Experts of a small language model.
Experts: 64 experts in each of 7 layers, a softmax router, a shared expert of 128 neurons.
Below are experts of layer 9 (counted from 0) of a mixture-of-experts language model. Rows are named router (the router's row for the expert) and show model dimensions 0-111. Each number is 128 + 24 x the weight over its row's rms, rounded and kept within 0 to 255.
After each expert's rows: a language model's description of what the expert responds to. This comes from a sample of Wikipedia text that the model never trained on.

# expert 15
router [138 159 170 115 116 134 110 124 113 143 113 178 145 129 160 123 154 117 148 108  86 156 136 113 129 160  91 166 137 132 126 174  96  88  89 148 143 143 175 169 107 150 144 106 150 118  99 114 123  92  95 141 125 155 127 156 159 125 119 141 127 125 114 123  94  93 111 127  93 126 123  91 125 117 137 142 161 148 133 118  91 143 112 126 130 171 111 127 145 128 112 126 107 137 122 136  96 103 126 113 143 159 121 123  84 191 175 174 127 118 129 121]
What it handles: Award and honour words in prize lists and career summaries, such as Academy Award, Best, Nominated, medal, medalist, Championships, Flying Cross.

# expert 33
router [133 114 124 186 145 125 149 167 147  85  87 152 110 116 124 131 102 122 113 135 123 160 121 137 112 104 138 119 138 144 142 143 143 148 120 128 124 116  75 137 111 137 108 111 166 133 126 148 110 168 113 142 140 168 108 132 111 107 119  89 116 142 109 135 132 106 120 128 131  98 151  90 125  98 161 142  83 140 144 157 101 118  97 162 146 133 151 111  90 144 169 166 154 116  91 105 113 153 120 104 133 122  91 116 143 123 145 170  90 108 113 144]
What it handles: Single capital letters starting a name, word or initial, often after a quote, bracket or pipe, e.g. H. Emilie, "C-all Me", Rein P-õldme.

# expert 2
router [121 130 146 158 156 149 164 159  63 107 139 138 153 135 132  98 112 139 108 103 108 146  98 115 163  99 134 143 126 114 159 102 112  90 122 110 141 103 138 124 155 172 141 125 131 145 111 123 117 124 202 109 166 142 140 116 129 102 136 126 116 113 133 112 131 112  99 148 113 147 160 110 113 154 125 123 139 109 133 131 144 135 110 106 171 139 134 117 107 106  97 126  93  92 123  81 106  96 128 130 139  86 133 170  57 118 127 153 156 156 135 127]
What it handles: Given names and name-initial capitals starting a person's name, often after headings or sentence starts, such as Harriet, David, Neil.

# expert 5
router [144 141 163  93 101 137 157  45 155 172 106 122 143 118 139 150 148 122 126 128 165 146 140 142 101  97 163 155 112 145 118 110 106 122 102 142 128 147 107  84 115 134 106 130 110  84 165 145  98 108 119 122 147 145 159 140 158 153 135 130 156 115 110 152 131 160 169 149 153 123  92 120 129 113 153 127 178 137 116 126  83 120  97 117 139 142 106 117 126 123 123 132 126 130 157 147 104 135 140 145  69 149 173 171 128 138 147 176 137 129 129 115]
What it handles: Letters and word pieces inside non-English proper names, especially Nordic, German, Polish and Turkish ones, such as Brøndby, Holtbäck, Honningsvåg, Fenerbahçe.

# expert 3
router [146 102 135 186 167 131 135 131 113 138 121 133 147 183 132 128  88 145 172 123  99 110 124 111 151  73 156 150  91 105 144 113 147 154 151  93 128 131 138  94 145 136 116 110 139 142 127 117 133 136 152 112 122  92 149  86 134 140 114 132 110  92 128 119  99 169  78 113 107 121 118 113 123 110 103 135 127 153 131 101 131 107 145 108  99 104 113 141 145 150 123  87 111 125 135 147 159 145 114 116 138 131 155  99 137 135  91 180 170 144 161  99]
What it handles: Adjectives and adjective-forming endings in prose, often after a, more, and, such as similar, important, economic, -ical, -ous, -able.

# expert 44
router [123 116 109 137 139 154 171 113 186 168  95 151 123 131 117 125  93 129 160 105 128 178 142 110 158 122  78 134 120 113 158 125 145 161  83 120 147 105 124 159 125 115 140 113 105  82 104 148 127 101 162  84 119 130 171 131 125 115 102 184 136  88 132  85 145 149 102 112 119 122 120 128 120 158 148 140 123 139 158 148 172 149 163  98 129 112 153 126 153 169 105 149 131 110  78 136 109 158 134 105 114 162 156 112 130 108 120 126 125 104  77 122]
What it handles: Nationality and demonym adjectives before occupations in biographies and obituary lists, such as American, British, French politician.

# expert 21
router [100  88 178 149 128 129 137  91 155 148 172 142 144 138  99 125 120 120 126 125 135 155 148 131 135 103 140 120 128 126 112  85 136 142 109 126 133 103 118 109 111 131 139  96 162 111 125 146 117  79 104 155 154 139 111 127 113 138 101 134 122 136  90  82 105 110 131 134 141 111 117  83 109 103 179 128 150 166 131 116  93 132  70  89  81 162 129 115 120 106 129 139 122 142 150 135 146 138 106 162 105 128 131 143 146 122 160 138  78 113 124 107]
What it handles: First names and word-final pieces of personal names and surnames, such as Stephen, Andy, Kelly, -ey, -ry, -ley, Mc-An-ally.

# expert 51
router [111 129 133 189  82 147  95 113 138 139 105 151 145 111 136 114 169 144 145 136 172 130 126 122 126 151 162 132 140 128 134 127 154 145 144 134 134 163 200 146 131 108 146 141 124 149  86 131 124 117 121 141 153 123  98  89 143  68 127 154 109  93 145 122  91 132 154 115 136 137 127 116 142  96 171 107 129 145 107 129  76 120 111 117 116 146 105 142 119 154 155 159 130 113 170 144 114 155 138 112 160 172 127 136  89 116 153 110  82 124 154 159]
What it handles: Prefix-like first pieces of words, such as re, co, inter, self, dis, trans, non, often in technical text about engines or aircraft: reheat, relying.

# expert 22
router [115 161 172 139 123 115 120 141 130 151  99 115 132 160  81  91 134 151 145 113 125 137 162 107 105 112 126 142  93 105 122 104 107 149 142 121 123 100 103  82 161 153 139 155 135 165 161 111 116  84 179 156 147 112 147 111 122  92 131 107  81 114  97 111 143 136 135 157 109 131 127 112 160 151 117 134 101 118  95 111 127  88 168 128 122  93  97 139 130 100 128  95 111 142 162 158 123 149 117 113 120  92 104 152 159 109  91 127 132 110 159 133]
What it handles: Sentence-initial discourse words and clause openers such as However, Although, According, After, Consequently, and subject pronouns starting new sentences.

# expert 60
router [147 112 164 133  97 124 138 154  79 103 139 107 118 129 115 107 153 130 147 154 144 130 136 108 157 150 157 161 103 110 144 158 149 132 149 145 134 127 149 161 149 123 125 140 110 198 153 128 150 113 117 191 143 120 113 104 112 135 152 118 147 121 146 139 154 140 127 106  90 135 165 133 141 164  89 142 130 107 176 147 174 132 128 126 168 172 147 125 144 132  98  92 125 129 107 138 130  98 110 145 146 121  89 148 108 124 160 107 200 103 145 134]
What it handles: Periods closing a sentence, often after quotes, parentheses or percentages, before a new sentence beginning The, He or In.

# expert 9
router [102 107 140 125  81 102  85  93 158 157 121 196 110 157 110 135 160 184 121 141 144 117 141 149 119 130 134 149 118 112 140 149 177 114 144 133 147  98 149 117 122 127 142  95  98 120 169 120 139 162 109  99 165 121 108 137 127 120 113 126 106 102 141 141 109 108  96 133 156 112 119 103 106 119 153 152 123 144 138 139 130 124 142 164  89 124 148  95 112 167 116 122 111 149 145 168  80 139 149 143 106 148 140 123 150 113 144 138 106 147 147 100]
What it handles: Word pieces inside French, Spanish, Italian or German names and phrases, e.g. supé-rie-ure, la, du, -ión, -ère, Oberbür-g-ermeister.

# expert 26
router [132 149 155 143 127 136 103 160 173 103 101 161 177 115 136 134 138 121 100 149  73 122 141 137  73 167 148 124 158 133 118  99 156  93 137 170 136 117 134 124 110 142 127 116 105  75 141 165 106  80  93 126 104 159 167 149 169 143 110 141 166 140  75 150  88 107 136 115 133 158 119 119 151 152 130 141 174 126 131 136 138 132 120 138 104  93 132 124 111 137 138 100 125 116 100 136 122 111 109 102 116 129 131 123 134 134  95 159  96 155  73 163]
What it handles: Capitalized parts of proper names, mainly War in World War I/II plus compass places and months: South, United, May.

# expert 19
router [ 96 157 156 120 112 112 125 144 126 134  81 149 140 119 177 166 137 121 124  98 137 128 106 122 159 110 131 137 124 109 120 125 103 136  94 131 107  89 131  94 114 124 127 169 106 126 127 116 116 108 168 150 146 119 144 137 154 124 135 100 119 123 164 112  95  89 113 160 139 129 155 159  90  90 121 118 136 105  99 125 111 127 122 125 139  92  92 131 128 138 124 110 123 106 154  99 141 105 116 132 119 106 145 117  56  97 126  98 150 132 157 159]
What it handles: Words like also, called and named in "also known as" phrases, plus LaTeX commands, IPA letters and odd script bytes.

# expert 48
router [123 125 118 120 154 103 105 112 119 127 125 133 124 131 136 153 159  95 119 128 155 140 139 155 138  89 133 136 141 143  97 139 140 122 124 137  89 108 100 155  87 139 126 177 127 132 108 125  83 135  97 165 164 140 143 150 128 117 134 117 152 148 151 124 138 160 154 120 144 121 137 128 119 103 128 134 101 144 137 100 123 175  97 123  85 115 159 102 125 121 104 157  86 155 115 131 128 110 135 131 101  91  82 139 157 124 153 158  80 107 126 157]
What it handles: Periods after initials and abbreviations in names and citations, such as F. C., W. Mark, No., S. Ct., decimal points.

# expert 1
router [110 120 113 101 197 111 135 108 159 137 128 142 170 135 145 137 140 100 111 144 143 134 132 129  97 164 135 100 185 121 104 145 146 165 111 115 143  79 127 145  77 137 132  99  80 163 133 127 125 110 121 149 106 174 150 139  95  92 121 167 147 154 109  97 134 110 133 136  74 129  97 102 102 112 111 115 141 146 162 121 174 156 149 127 124 101 129  85 127 141 123 139 132 102 109 113 127 119 133  91 134 158 119 169 170 136 129 165 146 126  82 123]
What it handles: Political and administrative nouns in proper names or after "the", such as U.S. state, Indian National Congress, district, Assembly, Register.

# expert 23
router [113 154 130 146  99 137 160 137 126 163  91 117  90 130 122 142 161 113 151 103 131 112 145 143 154 153 122 121 130 128 160 128 183 112 135 138 166 105 199 128 119 140 156 149 112 142 174 164 119 129 175 159 106  83 112 135 113 134 113 194  95 114 127 104 133 159 136 118 107 129 161 154 116 116 144 117 137 126 131 145 153 136 130 113 103 115 145  63 131 105 113  82  95 112 115 126 109 113 102 105 124 106 131 130 125 167 154 156 120 161 125 133]
What it handles: Nouns naming a field, medium or activity, often after a modifier, such as video game, television, basketball, research, testing, design.